From a checkpoint of a small mixture-of-experts model trained on Wikipedia: a shared expert of 64 neurons.
Below are experts of layer 7 (counted from 0) of a mixture-of-experts language model. Rows are named router (the router's row for the expert) and show model dimensions 0-127. Each number is 500 + 50 x the weight over its row's rms, rounded and kept within 0 to 999. Numbers have three digits each.
Before each expert's rows: "comes after" lists some tokens at least twice as common just before its tokens as in all text. This comes from a sample of Wikipedia text that the model never trained on. Tokens count by the router's weight.

# expert 6
comes after: " ", " f", " the", " p", " a", " P"
router:497423513517512475509530488550473525510544554479494466460531504515532470472448463477566473517478509569561461471553461415486518419506470529585516470564417445529546518566464574459421423526528611570465560446452416429488489483536541405449468489515456444498545584494446516483508454459504524537542538526419426472467604498536441471545549437435431393516450574516623491503533490546572561639433

# expert 1
comes after: " the", " |", "t", " at", "st", "it"
router:547512490533473506531472504482513554519533531445475522444555474380464431437440488561467493424436508610544557459533523459504558486615522497495475522567517414569542545541487517543456486595393530486478518448445505480468476565521547520445553566478463530510415607479462475399547497446545526403625495457496434444474538420536557423465556533462472450524444468502473569547543494509542525555382

# expert 7
comes after: "ed", "ing", " to", "d", "ated", "ted"
router:473528511514448407487541500443526563592524598540568437429495491489509421512446465485491422525509526608595459474548441446448528488579491522457489559507430501499605536554456534547439469576482527508428546412503533450368427552493532426464491529531436564477534546493413510459506518515451448491536533537461408424468490438528450514506488569457483471442440511596510565529495546505615503565459

# expert 17
comes after: " a", " ", " the", " an", " of", " his"
router:518495511541459471496587437456587520490520543462577476347511479477529478440437489558459424429492522552533513540540430453406560469556507510565540528527448441483624474589416471492485479534444525560464588408492444454482497583540600455463549471463452538491526527483495528482499498505425467531525489532452464486447469480467415484443522559524520480466416504619571571462501506540547509619427

# expert 26
comes after: " the", " F", " T", " The", " f", "t"
router:475460634521434494533492468515605542556431502459562470402560482451546475457520501521496415454440590567478533494561483489462563477510546534536534430591503420523546516544513507451439436561400508500471617446437422401452492533562508527406549515532472568424443526468459528499560489474433465503510466540500505427426564449548451492462574569499529476511412490566502550505516442476566504566492

# expert 27
comes after: ",", "s", " S", "S", ")", " and"
router:488509587507528450538497513477484506494459466553499526489526448399474415515495485566444458457483460434497440456569434379434543555618427525442564520567432451516549541533486598550564446516469506522438510471446462413460484521501595444422565517476508583391493568555491539459543445599518539454508532466476456445425489431503508492471539491484523479502410562607503490523479490556577589541516

# expert 19
comes after: "\n", "-", " in", ")", " 19", ":"
router:503519482432438460556516581515544496481426512478524459506596480379541452378420447519468454465434486500453522521480462491457518426537514504426505545596530547591597514519452540498466508547548429549493557419522419519446490557546562443456593502510526472443437559500471484485538540472527496475498496534472488434527595437616554507517486526454467505469454420635522576446481455494486533617510

# expert 28
comes after: "\n", "an", "ic", "ur", "al", "ri"
router:494473551536454498526567527524525487508572563416462397488630458435522430430472424504399519539459551552510482448520455486488561449525521607509502563679486507491526530540491554484436476564482471506413530509397570526463424590513569518448507511443522512488478586522474461454577487564460509488542442490477477448447526448533445481555480512403453511447483424508586557464529499515567545507529

# expert 14
comes after: " ", " C", " 1", " 0", " c", " 2"
router:498485505499494490533541593505542513434580533499480517428538473375480493463412500487572395449367525529523469559587423444463580526522464550503564508565500514540537534550457474506474401517479539570476573450473495425489478520499611467439601444442526544470497555507495423487552502527475555514499454482445498465467476464526434429482473528422487498413459524611561583461523418554497559588510

# expert 20
comes after: " re", " 19", "re", " Re", " part", "ce"
router:464510442546474495506559503473497555598526474526562445448529531441461491418440447473479440498447486546582494504533482528475613522544457451488537558530499395505608530536501514453468503510492506554408608367512425504441506577579581468476523586479512489449534545517502486442477498447470504496563474544463415443552642455594531519475524536478533450499508449588533519525477506460502599609471

# expert 13
comes after: "ri", "ra", "li", "lo", "i", "o"
router:469419497515422549591536551515533561502488506480507477488512468480567395422445436507494544590428523480566526460501458516517587452532500567495519523649474530546578524506455488522412501509426539436495540472488488512445447543526598480438541511550429446496434542492464441502588552544516512503568582545537529452470565487571473543494486658492434518457477479520591516442473433489607551555484

# expert 5
comes after: " B", " O", " F", " T", " St", "|"
router:445413549519466511552593535478477590509452494505495523443500460449480432474490459556589428548416541492509497475546420459507517513501477480536469485547497456548546509543497526512479443521405555549519578472436406460462558457506507482479554553469442548413554578494453502426583466548516491474481444484477533457446661410501477419521588533426517550501360577524532559460502542507508572585536

# expert 23
comes after: " E", "E", " I", "A", "I", " O"
router:436428606513482497537620591478545536566493593535453475483561483482522498444458469507511539522388491477517474495519431450478580522495521574600548526545403475536547542553463584459491462464456538577444520441485427513493472518524498489467547473415435466482525524514461450520607488593511586536526455512497543378445484458495406479546603529464403511478457562579521536514471527576536550512507

# expert 24
comes after: " ", " de", " the", " in", " re", " con"
router:511452525512454446523509553504534568492528510504406535407565500421465423493413405530465430413459552489524490539619439427426580492560446492506542493538466442525565510523418518554474363500504530502487523482497438424439451495577616414508544566550535529447485556549499456439446513460512502502504568573423416451451517512493526423505544472471519433465453462587526511479546457495506578485464

# expert 16
comes after: "\n", " |", ".", " P", "|", "---|---|---|---|"
router:422501564506534422499520509460497577494437564567452473507548458452493473488530451467503457492423590443491490487556431450473521382583414528499510520635508436597577519573528568466481484461450518548412495444392403536481521516498520507432461524471481553412468560542415510427503466532531461538498478446450503458466584395466498420509534551441459436461475494579578537496482569516533503525492

# expert 3
comes after: "s", " of", "ation", " in", "ed", " to"
router:448459500604521406526517517498578500561503570436486495435562477433455472507439456475460575528489534497481557471550457354417531483616431548463505507551466504558566479535502581548428515465478588499467511474396490497426465577547631492477498423521476565410498545530471493459492552468483468518549490479523443404496517448543465565537545563514459481520466477541506552512531579548626527481461

# expert 22
comes after: " ", " in", " on", " from", ":", "fe"
router:475490554547467450529569560447513586494494546479484510428604514436473484512386494511483424443445484512556449572500510405478629528529493525459546517574466509461575499489414448530408490482486462544465556427526448436423438579558555404424568543464510550518495528574422518494487522485424486556578564587478477425490522468533518557517520523526482485439431509565571600507513500479550539552439

# expert 21
comes after: "s", " 19", "==", "es", "ed", "ment"
router:510466527518436485525477464513550529549495477467549429463455465355477488424473474494416479499452526486508504500550422476430558469563422505470502609524519422543555561580498491517478538502544512494417588451491490474507509525543607451463473549516520556394466506555486485486509530498548546458605501482447341443488513393564580490537569500425486486481447499534515498511451504558567653479461

# expert 9
comes after: "-", "\n", ":", ")", "e", ";"
router:407475525500502521547522575464509502466449492452525521412584502406520463429449447503492482543387422526532529507519454413435497424523498506544503518627475489570551511581497524520452518552507489537385570415540436487505592558462506468492581533499528477515474516416473466518494563513624521524518513490459451472476571460550552443577552584386444450425464459574484563494469427501543541535522

# expert 15
comes after: "\n", ".", ",", "\"", " \"", "|"
router:453458585502502483539562586464546492581501524482528525452522463486488445501500448513458479508498547497543527493511464386416566510522473534516566580531501460545541487558464573515482418598440551501446505422523394500483512541502549422424575528486508536394520505502408510483539458562544538508545558479390436443391527421500507504583521513447464447451425569547509480527512466586550551646464

# expert 18
comes after: " ", ",", " of", " and", " (", " by"
router:463414527420500504542496596407519564488465515589513513483519437410534421473426455495496528402458506492492447493537431407478512508489508538504534526515428518485598520529478495538488521519401503523463555449509379477457553471526604419483510479440478514439563602445495480487557451534491526491519603570437440508387529449479499491539448532539489473468465530551596481468459457587584612551498

# expert 11
comes after: " to", " ", " was", " is", " be", " and"
router:530435501531424458523546519510520569549538521542479476414493495474462432509491429504458445516469507524591460549518477432469603485597502445528484549489385444490604517505388467471466492560443572500463508456505394477412439477565565475456473545537530507459473566577460501421529483514480532497580588498433457398491526474484522469542477526504502428503434537583622519527451524497574602568443

# expert 25
comes after: ",", " K", " |", " W", " S", " L"
router:482517551471446552551578485432537542465496577565500511454530477422493450472500430508571461459405470499496503522595401484458505535559496554461493519508503486564520525533515565508483415533399602554466513459455389410492549500518579487392546559488455530439491570572405484487586549584520537518564515473432454440425491389537492502586461554450493487472422551522514504503509539511575565506444

# expert 10
comes after: "\n", ".", "==", "===", " \"", "|"
router:464490629484453472577555506446492560568449580548499447401527484398460470490450432477458450441372552497561450453489490485491547473557507470539538547490481395612559503559496553463501521553460487543459513406509409476450524527574503430435546517555508496483489520543388522450548464558468500522542548498465420433441571429558503488533551521488445435496452574529575520497478507554482570566481

# expert 8
comes after: "s", "-", ".", "um", " Sa", "us"
router:458500504480510455504553584445561578476490563561491499501541539431547410459468392470485544429425396488516526517574464495431520454498500515489572529549460506542600543529431482493422389490503573501454546491479447493532499522582545438451524438528484489507495523560380533464456496578528498545570579458458457375466476405487485447493403549458490418393462489550554475445501492526447556534502